config = dict(
    hidden_act='cubed_relu',
    vocab_size=11771,
    tie_word_embeddings='early',
    optimizer='soap_variant',
    train_tokens=293600000,
)
Below are experts of layer 5 (counted from 0) of a mixture-of-experts language model. Rows are named up (a neuron's input weights, with its number), down (a neuron's output weights, with its number) and show model dimensions 0-191. Each number is 128 + 32 x the weight over its row's rms, rounded and kept within 0 to 255.
Before each expert's rows: a language model's description of what the expert responds to. This comes from a sample of Wikipedia text that the model never trained on.

# expert 2
Digits, years, pipes, spaces, dashes and percent signs inside Wikipedia tables and statistics, e.g. 20'15', 1.'89', en dashes in score rows.
up3 [ 93  88 111 131  98 109  66 135 105 167 123 124 145 109 101  85 131 147  87  72 139 115 171  94 130  68 131 149  74 168  82 137 144 111 161 177 142 118 142 150  57 151 199 136 171 134 107 131  92 111 126 180 155 104 178 110 136 151  93 122 138  82 170 118 153 122 125  75  96 146  76 117 124 175  60 157 126 139 152 114 170 129 168 105  63 135 113 115 112 136 149 166 203 141 125  97 101  99 107 158  97 150 149 150 101 126 123 112 121 188 120 171 124  98  82 102 165 140 106  86  73 136  81 123  64 135 122  94 109 150 117 146 132  90 157 121  75 123  87 151 113 130  95 115 112  78 187 160 215 178  90 143 114 102 140 151 136 146 196 156 100 122 189 126 146 140 132 137 153  94 151 163  79 180 110 146 139 164 129 110  97 113 195 138 154 122 151 121 174 119  58 157]
down3 [ 94 133 102 148 126 142  70 165 176 158 104 154 107 151 143 114 160 123 147 180 153 113  83 133 100 109 128 121 158 124 168 161 111 116 101 217 179  81 219 116  89 141 108 145 159 114 128 134 133 150 123 140 161  87 109 168 184 148 163 141 129 105  68 121 176 156 130 172 109  94 113 123 133 122 137  80 136 101 140  61 119 131 139  99 126  97 105 150 139 132 138  97 100 114 136 130 109 101 202 149 132 162  98 110 106 117 149 115 144  97 121  88 120 103  92 102 119 140 133 135 135 145  85 110 118 169 150 109 115 124  98 159 175 107  68 136 165 163 126 152 165  24 152 161 138 130 138  79 132 152 135 110  86 116 134 127  98  30 205 125 146 149 131 179 104 122 223 125 152 121 111 205  98 165  81 124 143 101 124 128 122 109 112 132 159  53 154  89 180  61 113 137]
up4 [118 157 101  86 120 156 129 140 161 129  99 116  95 176  91  98 116 112 182 100  96 106 163  37 106 156 150 141 117 131 131 143 186 106 114 127 144 131 100 143 166 200 137 154 153  93 102  96  96 115 153 106  62 123 104 128 168 183 118  48 148 115 136 109 135 115 106 122 131 149 111 142 133 155 119 152 145 125 121 129 158  96 143 111 145 179 133 100  97 106 125  65  89  79 121 139 161 136 108 119  82 150 119  66 141 149 135 183 154 155 111  73 151 160 180 176 114 181  98 153 144 105 173  87 101  83 104 153 173 117 124 155 144 145  82 135 189 107 127 103 166 123 138 102 132  61  93 187 109 162 121 137 139  64 122 191 154 204 144  82 144 105 114  49 119 105 144 118  78 117 110 138 122  84 153 150  52 154 132 169  70 129 129 130 134 185  82  95 167 161 149 144]
down4 [150 131 128 110 148 113 171 141 119 239 124 139 106 136 113  98 103 128  68  98 120 133 108 150 120  99 121 175  72 103 150 111 116 129 122 123 105 157 121 149 117 192  92  92 134 151 100 184 148 139 137 159 119  92 127  69 148 107  58 148 144  91 111 185 151 108 166 110 121  64 171 163  97 107 132 104  85 166 142 114 104 104 158  70 132 125 130 159 207 113 182 126 135 141 131 202 157 104 127 166 108 180 110 133 123 150 117  95 131 125 108 159 159  71 149 163 133  97 131  97 130 100 103 120 193  81 139 118  90 121 152 132 144  87 107 181 134  75 176 122 127 124 194 113  90 183 185  90 107 112 163 146 134 145 135  68 146 134 138 110 131 112 157 117 127 130  87 188 194 163 143  76 123 110  72 165 189 101 142  92  77 140 155 104 156 182 135 123 196 122 136 142]
up5 [ 94 131 114 144 148  97 172 143 106 116 115  97  92 139 163 168 108  80  72 101 147 155 111 145 178 169 165 115 127 199 109 137 147 155 108 148 113 114 152 107 110 160 115 142 121 168 116 150  85  96 147 149 143 168 116 111 170 113  96 125 112  70 113 132 192 139 120 152 200 129 160  81 125 152  79 103  69 152 150 131 140 142 166 188 169 162 101 123 128 102 168  89 132 146 138 101 127  36 133 146  96 164  98 131 140 105 143 119 165  93 129 145 129 174 116  42  69 139  89 132 122 155 100 111 147 134 106 162  97 130 130 150 110 159  53 104 130  97 136 159 172 112 123 178 110 145 134  96 102 130 129 229 181 187 181 178 113 105 112  74 141 136 115 101  87 191 132 127  81  97 193  98  86 111 116  71  80 111  91 129 119  84 116 131 132 166 101  94 158 156 144 141]
down5 [174 128 147 159 142 180 161 108  48 111 174 152 176 144 170 141  93 100 158 114 141 119 137 102  77 100 147 107 107 125 167 124 131 107 141 113 123 103 115  52 104  94 147 156 136 128 155 155 131 160  80 133 146 146 106  95 145 173 175 219 115  72  92  97 129 127  93 113 144  67 167 133 131 161 100  97 132 105 111 117  89 155 125 125 137 157 109 160 178  82 104 138 135 131  88 160 192 102 126  96 140 171  91 103 118  75  77  94 104 120 156 167 151 106 129 133  88 152 133  58  89 134 117 201 179 143  82 163  40 122 194 106 208 116 180 114 117  91 141 142 103 150 116 118 137 168 116  68 130  87 128 128  87 133 128 130 109 157  82 143 145 183 156  85 105  98 130 153 163 154  70 109 130 123 142 126 176 141 135 122 128 175 148 124 159 159 122 180 127 129 149  73]
up6 [126 178 148 145 163  82 145 170 154 136 194 166  87 130 123  89 127  84 144 165 134 141 165  66 137  89 151 124 159 159 113 135 132 142 123 193 116 119 162 126 131 109 112 126  96 107 126 143  69 170 126 113 115 123 147  68 139 156 146 137 170  92 104 118  74 171 121 130 104 165  99 123 144 132  44 117 188 120 149 120  87 166 114 107 113 123 103 111 133 116 120 126 137 149 179 129 129 175 101 113 109  57  79  97  66 135  74 118 150 128 116 115  99 159 188 177 102  75 177 121 147 152 143 106 172  57 159 173  86 163 159 104 103 109  96 132 105 195 138 131 182 134 159 107 160 102 119 150 157 122  72  85 120 149 162 144 139  84 145 152  96 186  62 136  80  70 125 110 136 169 181  75 116 126 169  47 114 129 104 119 114 121 140 146 187 141 105  96 163  91 117 111]
down6 [ 71 129 101 133 115 158 125 104 106 164 109  88 143 159 195 133 112 121  89 121 134 107 157 163  56 157  91  91 151 181 107 184 132 136 142  99 145 125  95 110 125  92 107 144 154 157 130 103 166 104 142 170 120 140 185 108 142 129 118 104 135 149 140 154 124 129 111 164 157 114 116 114 149 118 137 147 157  93 126 131 145 117 141 145 153 135 140 162 105 142 123 172 122 102 102 125 166 166 186 151 103 131  94 107 146 108 128 110 127 188  95 149 106  87  88 119 141  93 124  72 141 130 191 112 152 146  92 105 175  96 116 102 134 229 112 182 111  49 117 200  84  44  50 154 156 164 127 153 164 167 110 132 153  90 126 126 155 106 132 148 173  48 138 181 132 171 140 111 135  86 111 156 103 150  27 153 117 148 137 105 106 148 155 145 128 162 207  98 178 186 133 143]
up7 [187 118 135 189 113  79 160 153 170 158 205 125 109 153 112 110 108 131 130 129 185 128 162 142 133 140 126 130 105 148 110 183 121 128 122 125  99 130  51 147 152 128 126 143 125 137 160 103  88  90 170 121 103 178 141 137 141 127 127 140  53 106 136 122  99 141 107 136 103  68 100  84 109 105 109 138  72 158 127 131 160  98 143 115 152 107 112 169  97 156 127 174 128 148 154 144 171 119  99 136  50 165 109  63 128 100  96 102 115 199 127 147 163 166 183 134 125  78 157 102 212 134  74 119 115  84 154 142 103 136 152 128 150 133  90 126 103 126 190 108  78 168 125 121 168 135 133 137 110 109 102 148 136 143 132 163 138 165 140 199 148 133 160 150 222 147 143 120  90 105 150 188 161 127 106 138 123 173 141 192 173  98 115  85 170 109 214  98 114 162 129 196]
down7 [134 104 131  69 161 175 177 118 148 107 170 172 142 103  74 109 137 130 142 123 118 134 153 123 154 152 122 162 142 127 132  29 126 170  73 147 102 129 157 125  90 101 114 139 132 166 115 127 185 113 118  62 128 143 153  93 224 150 169 125 166 110 172  94 149 119 182 139 142 163 131 102  99  93 118  96 121  91 124 145 145 156 177 137 141 165 133 145  74 148 173  86 127  62 120 145 162 149 132 135 173 145  75 127 141 111  70 161 131  42 128 142 113 143  98 142 163 105  87 165 119 145 156 154 120 118 160 167 149  89 161  91 159  92 155 140  86 145 142  80 121 161  81 139 106 111 116 116 153 121 138  92 102 160 166 111 134 137 148  93 122 145 101 120  89  89 126  91 155 145 148 158 126 125 227  92 127  98 137  61 101 183  45 141 139 169  98 185 146 148 112  73]
up8 [106  89 208 164 122  33 137 125 156 185  46 121 166 134 127 156 130 134  75 148 161 149 102 117  85 150 111 136 167 119 109  98 176 174 141 128 165 137 114 125 177 125 144  82 131 146 127 131  96 141 122  47 146 145 112 141 151 122 132 118 105 139 182 118 123  61 119 141 113 152 123 125 119 167  91 163 136 143 134 139 194 126 172 170 163 138 138 137 126 113  63 117 103 133 133 106 143 143 140 151 157 150 133 119 131 123  85  80  94  84 186 120 164 104 163 127 132  70 109 130 144 163  93 170 156 136  77 154 121 186 116 172 162  93 116 142 110 108 128  96 130  51 170  98 208 106 108 109 150 134 116 120 153 134 110 173 121 104  66 100 112 138 154  98 181 143 108 189 153 120 115 121 138 122 171 182 128 132  53 156 145 132  61 127 108  72 167  78 191 113  88 104]
down8 [107 117 160 128  95 153 117  72 133  82 159 151 124 153 150 124 147 140 157 105 121 109 143 122  95 126 124 161  98  89 104 104  67 117 136  96  98 127 168 141 138 116  87 130 125 164  38 121 160 109 166 200  96 111 168 130 110 130 143 180 119 173 108 142 110 143 191 143 124 163 110 101 125 110 130 167  93 122  72  84 145  69  82  71 131 136 118 127 164  84 126 118 126 154 175 118 153 121 125 165 141 199 126 158 156 144 162 122 109 137 170 139 118  74  87  79  56 134 131 105 107  67 140 107 130 154 138 140 226  72 153 100 162 120  91 117 111 138 108 139 165 206 139 127 105 128 109 160  91 148 149 155 127 137 198  62 150 147  91  94  74 158  99 195 117 132 119  90 182 177 143  95 134 191 112 127 187 101  91  94 152 153 161 137 141 110 167 150 105  82 115 132]
up9 [134 176 142 129 132 180 179 102 122 153 119 156  86 151 117 109 170 187 105 169 127 186 145 110 118 130 137 145  90 135 150 118 103 147 138 142 123 145 139 133 159 165 180 134 113 117 148 133 154 190 153  81 140 107 107 158 136 169 176 106 166 106  90 124  62 155 155  76 183  53  75 139 175 128  69 167 118 117 106 140  89  87 145 149 164 184 157 174 131 139 137 129 126  92 149 121  89  53 143 158 125 135 161 148 119  78 128 191 158 215 129 135 129 160 116 169 154 146 144 155  96  63  68 164 167 119  95 147 120 143  91 112 113 102  92 135 117  93 156 226 128 156 154 101 102  71 141 126 106 163 137 165 204 118 155 150 129 178 164 118 113  78 122 133 114 129  99 142 112 154 138  63  98  96 126 151  86 188 164  87 101 142 130 114  99 145 136 100 137 160 114 129]
down9 [186 108 168 169 108  88 125  84  90 143 102  76  65 146 158 111 150 173 105 108 150 143 119 118 118 106 143  94  88 156 171  73 183  76 157  75 126  69 134 172 109 116 143 163 144  89  42 100  87 115 143 175 143 142 183 105 133 101 114 150  53  97 147 121 105 136 121 120 150 122 153 132 140 148 174 190 133 148 165 154  78 137  75  80 174 122 146  97 121 192 132 155 112 154 142 138  74 165 156 161 127 131 160 106 144 177 129  88 125 107 165 107 146 149 128 120 111 125 116 127 175 139 134  95 160  88 116  95  89 133 115  74 119 150 134 104 134 144 113 148 107 114 175 107 161 116  85 108 140 165 103  82 133 131 177 160 153 180  97 186 146 189 152 157 116 144 108 126 122 102  94  80 163 167  90 185 167 102 209 163 174 114 167  87 115 142  89 166 120 120  90 148]
up10 [138 132 125 197  96 111 152  97 115 137 159 118 134 136 119 117  83 143 114 116  55 128 101 136  90 109 186 114 187 167  72 115  90 156 178 102 129 128 133  96 124  76 107 208 185 152 131 130 133 163 115 103 165 152  85 153 163 123 111 148 168 174 152 157  78 120  93  77 106 113 145 101 169  83 141 104 117 117 141 123 133 161 110 124 158 108 110 141 183 190 169 164  88 162  87  86 118 139 157  69 160  91  91  75 116 147  63 190 145 150 118 124 117 129  84 104  42 164 133 105  77 150 105  72 133 111 131 178 171  62 132  94 141 147 130 145 138 134 136 159 161 100 164 114 160 123  99 177 137  92  91 172 135 103  95 112 142 134  79 148 152  98 109 122 107 118  74  97 130  83 144 106 148 120 171 130 136 177  98 107 133 159 129 128  73  86 172 121 122 207 158 109]
down10 [131 100  90  83 158 128 184 165 159 141 115 168 131 114 165 116 133 128 159 165 149 115 139 114  89 166 160 153 122 119 105 127 143  91 123 152 164  79 143 171 164  85 110 123 129 112 129 117 137 107  87 121 169 118  93 123 122 115 154 155 124 107  51 235 114  96 171 140 102 100  99 122 193  95  83  71 131 103 133 117  99 142 112 106 137 115 162 170  97  98 134 115 131 104 192 131 144  95 125  55 125 108 162 176 113 107 141 155 115  88 107 152 157  78 105 124 177 123 152  94 136  98 142 112 106  54 113 136 112  31  87 128 110 120 128  79 125 130  79 151 207 169 104  97 168 137  71  94  92 182 134  95 129 139 151 173  52 171 130 114 184 129 134 131  93 128 130  81 179 114 109 141  78  83 138  82 181  74  66 102 110 118 114 131 123 121 130 141  89 110 125 117]
up11 [ 49  93  54 109 118 128 148 124 145 142 124 122  78 168 101 164 146 121 121 131  96 142  87 182 108  99 129 116 121 123 151 168 116 140 101 109 147 110 209 129 107 145 138 146 163 117 165  72 140 100 108 170 135 131 111  74 154  97  39 125 159 150 109 138 188 134  63 142  97 144 106 117 138 142 115  89 132 119  90 112  99 167  98 150  93 107 119  89 140 120 123  58 106  94 193 148 221 229 136 196 156  78 166 134 163 100 129 128 159 133 115 105 177  94  80 204 144  78 119 106 117  92 105 116 120 165 125 187 111 108 125 175 163 156 136  99 112 144 210 128 149 143  95 120 158 109 123 100 182 107 119 117 111 119 103 111 101 168 141 132 143 147 115 126 121 119  91 174  86  86 167 114 123 121 146 136 149 166 155 118 147  91 115  92 171 130 146 185 139 129 131 161]
down11 [184 156 106 154 155 171 121  77  63 127 145 147  92 106  94 126  28 135 134 107 159 167 149 101  88 163 144 149  95 107  96 154 123  94 159 107 142 158 139 117 163 114 145 101 150 164  93 126 110 147 111 165 189  65 104  78 161 132 153 150 165 133 128 167 113 130 183 145 165 105 188 163 103 149 147 164 109 110 154 119 154  99 100 132 179 120  98 204  96  94 126 111 185 140 147  95 151 120  74 128 121 121 150  98 143 163 104 168 169 141 137 174  99 138  98 146 200 132 179  74 166 116 121 107 135  57 134  67 141 168 156 136 127 123 157 104 107  93  55 105 156  98 148 122 181 135 115  93 151 156 107 122 107 149 114 136 124  94 150 122  98  89  79 113 168 125 175  84 133 157 132 120 150 109  61 179 111 108 109 152 102 107 112  91  85 179  82 174 143  63 108 131]
up12 [116 127  98 161 167 143  91  93  98 112 122 118 115 123 178  98 165 154 127 131 141 120 140 140 128 126 192 119  89 163 146 148 157 165 154 146 113 148 154 131 124 139 139 159  87 130  88  52 118 147  71  49  91 140 149 106 127 176  50 161 134 121 111 171 139 155 142  66 208  98  99 139 126 128 144 147  86 167 118 116 135  80 107 143 119 144 151 157 126  61 120 120 167  85 189 143 127 110 189 109 146 143 166  76  97  74  99 147 156 126 144 124  97 203 130 163 184 113 154 159  86 139 151 187 153 145  92 113  92 156 129 237 138 120 128 132 113 116 164 128 117  88 143 138 100 118 138 115 121 173 137 101 127 141 147  98 171  80 126 102 106 103 128 159 145 214 140 155 144 133 159 170 135 146 106 121 124 154 109  99 215  46 130  96 117 119  83  96 179 123 126 134]
down12 [ 89  86  83 145 166 175 129 197 115 146 109 131 158 149 118  92 132 168 108 123  97 130 103 125  75 128 151 140  98 147 155 137 114 157 187 100 136 159 165  82 157 162 152 149 152 136 183 168 164 148 110 106 165 126 132 175 125 122 163 115  92 143 114 139  70 149 113  77 108 118 124  67 105 173  83 144 138 106 130  93 126 134 183 128  74 179 100  79 121 123 126  66 152 133 141 186  78 143 137 160 116 132 111 103  89 121 128 112  85 107 132 166 100 144 104 138 218 118 134 143 121 127 141 138  96 165  86 203 148 139 127 122 141 118 151 112  72  70 118  89 141 157  91 162 145 153 182 165 134  32 115  86 112  63 114 173 132  31  91 149 162 164 104 128 156 128 150  97 165 165 123 133 135  95 130 125 115 113  99 152 148 132  58 124 110 145 177 109  94  88 116  64]
up13 [179 208 104 136 143 158 102  95  91 121 159 172 153 115  60 119 155 121  99 139 140 181 123 131 159 170 112 172 148 144 129 162  50 132 153 107 118 128 130  90 144  95 154 134  91 190 144 175 100 113 117 128 141 170 114 106 133 238 117 109 179 124 151 137 131 152 135 135 184 125  80 144 131  87 182 158  81  72 160 174 168 123 129 151 108 123  97 198 139 156 109 148 129 109  85  91 143 181 139 134 147 119  94 122 152  48 131 128  74 119 113 105 132 112 114 110 194 164 128 136 115 135 159 149 143 118 110 131 130 125 126 132 142 125 138 152 160 250 121 123 104 123 172  92 123 102 127 163 132  92 115 143 168 135 124  73 219 121  99 158 153 130 136 157 158 130  83 108  91 101 157 105 171 151 186 101 108 138 122 157 125 200 149  98 132 139  78 125 120  95 127 157]
down13 [118  68 163  84  68  67  82 112 169 105 151  75 157 138 136 177 157 117 156 150  94 114 120 111 164  70 173 167 135 168 104  60 143 137 140 138 184 175 139 151 109 104 144  93 136  88 163 173 140 170 134 135  50 128 135 121 156 128 145 166 117 171 124  74  71  99  89 166 127 120 148 131 104 122 179  89 121 115 110  91 133 138 144 118 105 149 102 131 120 130 144 113 118 100 174 140 153 153 174  96  70  92 126 170 101 143 162 231 178 129 116 129 121 172 129 119  66 174 103  82 126 131 156 103 140 106 119  98 104 131 102 118 137 166 128 170 169 126 139 185 118 116 101 152 104 150 139 132 170 130  78 132 161 116 182 181 136 130 124 145 145 156 122 140 154 206  76 160 130 142 102 202  91 127 195 131 116 164 144 136  92 110  96 152  71  86 110 143 146 184 129 135]
up14 [ 96 114  58  44 159 142  96 153 107 124 158 133 144 129  84 148 129 139 156 207 100 127 115 116 108 134 153 145  87 146 109 113 126 180 130 135 109 133 101 155  61  80 147  94 120 104  88  80 142 118 130 136 111  76 112 127 114 161 188  85 160  76 158  93 128 115  73 171 136 126 119 148 120 147 154 124  85  42 142 174  66 137 128 111 221 162 152 212 110 145  74  82  87 120 119 113 145 127 101 127 142 120 164 118 150 102 145 143 157 108 164 146 152 188 113 147 127 118 133 117 161 128 136 160 107  44  80 143 153  97 164 134 122 147  96  68  98 122  77 115 161 132 116  92 101 108 181 157 132 127 147 142 103 112 141 117 116 130 144 104 107 182 153 111 193 137 120 117  96 153  61  66 114 104 155 153 123  70 101 111 129 159 149 118  71 129 142  51 141 118 138 157]
down14 [114 117 110 168 148 119 146 120 143 154 146 166 158  89 199 143 112 130 106 126 101  98 140  99 145 139 102  71 127 122  79 136 155  81 129 160 165 102 198 111 176  70 155 134 110 200 205 118  95 146 138 150 115 152  95 136 158 108 164 164 111 139 192 122 127 135 131  96 113 120 120 159 136 107 183 114 101 102 116 122 132 169 134 159 157 109 103 176  96 104 160 113 100 131 145  92  91 111 124 154 104 102 203 158 119 135  92 120 129 123  69 141 128  75 139 117 148 157 133 100 124 142  46 151 106 154 151 154  96 126 193 160 131 164 138  90  76 172 147  77 116 117 108 212 155 115 119 207  82  47 132 160 141 134 129 167 104 113 121 117 126 134  99 105 178 113 158 133 132 137 198 179 129  86 152 103 105 163  84 164 103  82 179  77 184  73  94 146 128 108 153 124]
up15 [ 98  81  85 122 121 123 102 155  76 102 107 134 204  90 111 148  62 184 112 141  85 157 181 124 133 167 147 147 101 142 116 165 113 136 108 120 142 101 179 131 136  66  85  89 158  82 122 182  63 109 127 185 118 124 123 118 132 108 181 202 125 109 178 172  92  84 139  98 106  91 180  96  72 134 151 171  57 138 141 126 111  89 135 114  88 159 157  81 154 170 127  97  91 161  75 122 200 145  94 113 154 140 155 106 156 154 156 134 125 142 120 180 106 140  87 113 155  89 147 118  76 156 154 154 186 130 155 128 115 105 165 109 114 179  99 132 112 154 144 111 196 139  77 151 118 124 139 130 111 110  93  84 112 170 126 128 167 164 148 106 169 137  92 110 148 113 114  98 166 139 151 164  99 172 162 133 110 109 108 110 176 100  44 151 132 155 106 172 170 150 118 105]
down15 [144 117 148  88  85 111 102 129 158 110  86 139 147 114 152 140 105  70 133  83  79 129 110 133 205 162 118  83 175 124 122  98 115 176 147 158 148 129 108 112 144 141 134 117 121 124 123 128 153 110  93  65 104 163 127 126 162 124  81  64 142 113  88 118 106 198 214 153 212  71 139 119 166 146  94 104 144  56 151 141 122 117 154 167  88 142  66 149 124 187 181 101  88 134 118 139  89 136 123 127 152 165 142 125  75 145 158 199 130  97 177 100  82 156 106 126 105  92 149 124 137 153 107 141 103  98  87  79 118 126 122 184 151  86 111 104 195 137 155 174  97 203 142 141 110 110 103 123  99 119  98 181 114 118 142  80 115 168 128 137 110 100  70 124 160 171 170 108 192 198 142 128 134 136 136 147 139  98 143 135 143 117 155 167 122 100 117 146 118 112  50 140]
up16 [120 132 148 131 156  67 121 138 154 146 131 140 156 128 161 144 143 110 162  94  70 154 179 100  86 156 200  92  98 141 129 171 108 158 146 130 143 146 128 108 113 163 123 168 132 108 174 150 154 124 142 118 126 144 149 144 183 154  97 168 144  85 155 109 141  54 101 100 156 168 124  97 112 155 172 143 100 217 151 131 159  80 160 187 132 109 142  75 126 139 148 138  59 107 109  80 122 133 127  99 131  75 133  94 167 155 154 100 112 172  91 140 128 100  88  58 120 119 175  61 130  70 118 127 152 126 188 108 113 134 115 171 134 108 166  58  40 164 150  74 114  65 101  85 158 167 138 144  91  28  97  78 130 103 109 135 150 143  81 111 140 138 123  82 144 106 177 113 113 114 182 137 138 170 115 135 101 126 136  77 144 156 119 137 108 163 145 110 148 147 121 119]
down16 [128 111 105 150 138 128  71  93 153 106 109 125 149 155 110 189 204 112 109  83  89 122  76  98 174 139  71 113 140 151 112 157 139  97 148 112 143 129  80 181  77  83 160 147  87 124 137  93 116 172  58 131 132 113 135 157 168 129 119 102 110 149 119 153  93 137 125  93  78 130 146 145 165  93 145  70 109  94 114 131  72  84 120 115  74 127 142  92 111 110 160 123 143 132 175 177 124  85 131 172 105 148  94 116 108 103 124 158 164 108 143 157  77 179 163 180 141 117 106 154 158  86  68 129 102 138  98 122  57 142  99 134 175 161  69 165 169 150 109 101 139 150 137 183 120 106 111  92  83 232 123 158 166 103 166 142 115  94 181 120 120 105 104 110 107 142 170 117 214 126 118 102 154 103 139 166  72  97 125 133  68 126 125 148  72  95 168 126  99 151 116 151]
up17 [123 145 179 144  94 103 148  77 144 183 186 145 124 119 145 126 159 122  78  97  73 151 144 128 161 148 167 137 122 183  90 109 152 146 132 162 100  92 140 145  93  98 142 135 134 159 123  94  96  97 164 159 146  69 135  70  81  76 133 124  78 144 130 157  86 134 103 133 100  76 142 144 111 101 139  81 207 149 131 103 100 131 130  80 135 114 167 128 141 110 156 100 126 105 179 152  91 173 109 162 136 104 174  91 101 138 134 130 106 112 135 175  87 101 145 127 156  95  90 150 154 154 137 129  94 197 148 188 158 135  63 120 117  83 115 112 179 155 138 117 154 155 218 149 136 102 189 155 106 169 117 112 163 114 111 192 134 120 149 185 158  89 153  74 104 130 129  69 125 113 123 140  88 104 105  89 107  84 107 134 130 160 186 133  76 139 153 185 190 202  96 121]
down17 [158 125  80 145 106 148 104 149  53 149 125  91 108  65 125 185  76 111 119 105 138 135 115 138 125 188  30 145 131 110 138 198 124 130  89  99  67  72  84 130  97 120 141 109  94 122 108 208 161 139 135 107  97 137 169 139 127 174 105 184 204 167 134 113 178 103  97 109  89 113 148 141 142 158 111 189 103 129 103 100 133  70 159 126 103 213 162 110 160 126 118 135 125 133 134  74 147  92  94 167  88  82 145  49 138 150 122 101 119 144 135 113 132 112 107 117 104 128 146  94 150 123 106 162 156 110 123 125 148 191 143 131 115 146 133 156 100 167 134 163 131 119  96 155 133 160 121 131 126 135  97 129 107 130 160 123 157 111 159 148 115 125 118 190 131 149  69 146 139 153 105  99 187 148 138 121 117  70 177 157  99  74 102 159 135 140 194  96 148  49 111 191]
up18 [117 131 187 199 188  63 141 133 132 150  81 102 134 168 117 154 160 125 109 139 135 116  80 163 158 166  98 136 217 140 141 163 108 108 133 171 146 166 104 201 116 127 161 128  54 169  68  86 121  94 142 126  67  81 140 137 139 152  93 196  68  98  58 171 130 117  89 107 154 104 159 165  67 133 127 181 118 147 162 163 143  77 144 136  61 159 165  99  92 173 145 189 108 115 106  95 140 154  99 159 115 122 141 127 119 130 157 187 120 132 145 149 141 132 146 132 104 124 125  78 171 120 188 132 116 165 150 146 109 192 112 118 100  84 155 139 146  92 120 163 155 135 105 115 151 130  83  91 131 119 113 190 118 134 125 152 126 142 107 133 118 134 114 163 166  95 189 124 156 141 135  65  98 153 185 176 125 162 117 126 164 106 165 138 101 127 120 186 134 126 155 122]
down18 [120 131 157 146 137 137 132 153  86 171 182  74  61 125 152 147 165 106 112 124 168 175 124 162  98 155 149 151  80  85 148  91 124 119 123 152 111 126 110 122 133 140 143 168  89 111 161  65  84  90 130  97 102 150 132 129 176 145 106  65 152 141  98 116 157 110 148 147 160 152 128 117 136 133 100  93 149 115 156  95 106 129  71 109  90 203 152  77  76 147 154 149 195 153 104 156 160 163 158 112 132 113 153  78 125 111 109 113 178 149  73 106 148 178 133 110 144 171 152  92 145 133 100  92 128 187  91 102 114 164 144 147 125 113 106 130  89 158 152  46 133 139 132 153 127  47 173 106  76 119 141  62 138 148 182  92 126 125 128 108 111 125 147 114 110 117 111  88 131 184 129  75 137 127  99  61 155 176 179 132  62 174 209 114 191 191 125 135 124 103 144 124]
up19 [ 73 104 160 136 145 100 154 102  92 140 160 136 157 155 118 172 163 119 141 155 115  96  83 123 202 168 144 142 142 161  56 148  92 118 123 131 145 116  94  91 157 143 118 158 112 107  83  60 144  95 146 122 102 161 173  85 143 148  86 129 162 134 127  81 133 137 108 121 173  69 176 121 118 111  74  64 157 130  90 102 135 133 173 112 141 116 100 151  97 134 103  76 132 122 146  82 132 154 168  37  95 130 109 166 138  97 196 151 114 171 143 125 119 144 162 141 106  93 123 153 155 176 109 125 117 120 145 164  97 111  79 114 164 167  98  74 115 144  56 181 111 147 168 102 168 130 166 212 160 161 100 128 133 120 143 127  83  95 136 117 200 142  99 194 111 107 116 133 163  95 202 126 150  97 138  99 112 133 120 106 123 148 131  82 123 102 140 108 140  96 200 196]
down19 [139  96 142  33  92 148  77 158 141 104 126 147  82  69 141 127  93 162 233 164 133 157 137 146 122 137  68 121 125 177 122 157 114 137 106 115 142 120 134 155  87 145 144 138 166  96 113 173 136 143 155 141  80 156 116 141 151 157 124  90 139 146 134 134 117 191 130  83 102  95 125  82 101 160 148  98 119 150 148 158  54 174 131 138 109 163 139 113 182 127 141 141 123 171 154  98 143 135 119 132  88 123 120 145  52 136 119 117 190 121  91 120  85 109 129 127 171 118 158  89  99  48 116 158 180 129 110 165 137 141 196 171 126  93 132 131 154 163 183  92 156 130 128 114 174 158 164 103 110 102 171  65 113 118 109 181 120 147 109 136 132  82 134 125 110  88 199 152  93  84  96 178  97 146  85 127 117 137 133 174 141 164 155 133 140 191 109 176  92  56  98 102]
up20 [165  91 141  96 109 152  95  96 120 146 133 185 144 133 124  50 139 177  57 104 162 103 124 138 185  88 186  84 140 158  98 135 108 131 150  74 147 108 114 151  61 135 170 132 108 141 154 147 121 146 148 107 136 127 153  66  97 149 161 158 176 137 124 147  86 138 141 125 129  99 116 137 164 134 143  62 150 116  70 133 108 144 116 122 146 121 170 151 174 102  95 121 129 166  17 133  84 151 140  99 125  96  84  93 143 108 102 155 145 117 102 174  79 120 134 110 101  86  84 153 171 149 136 150 102 134 140 140 127 115 110  92 111 121 123  78 139 125  94 147 161 109 196 117 123 145 147  69  95 105 144  81 132 119  85 129 146 112 169 151  98  51 112 187 165 108  60 101 143  64 145 143 113  63 139  51 104 104  96 150  96  92 147 126 138 122 115  84  70 182 148 159]
down20 [130 203 110 160 133 123 158 137 192 103 113 117 127 161 109 104 145  87 120 142 127 169 122  82  73 120 182 115 142 145 193 140 124  97 135 173 122 106  93 177 173 134 113 161 158 126 134 131  66 165 106 109 120 121 163 114  56 137 134 117 137 125 123 142 102 127 123 142 100 177 129 123 136 109  88  91 103 166 124 114  93 151 145  76 142 108 103 116  76 165 165 127 133 112 165 154 135 133 143  75  73 138 107 204 184 141 102 133 119 158 114 100 133  90 127 148  95 169 113 106 128 168 116  78  81  94  83 120 113  63 109 139 127 150 135 109  70 154 125 158  85 195 127 103  80 160 160 149  86 122 144 147 145  74  69 141  81 116 175  92 148 130 142 142  57 137 127  81  62 137 145 141 160 131 121 171 156 186 171 129 131 110 127  80 111  78 102  94 176 212 208 131]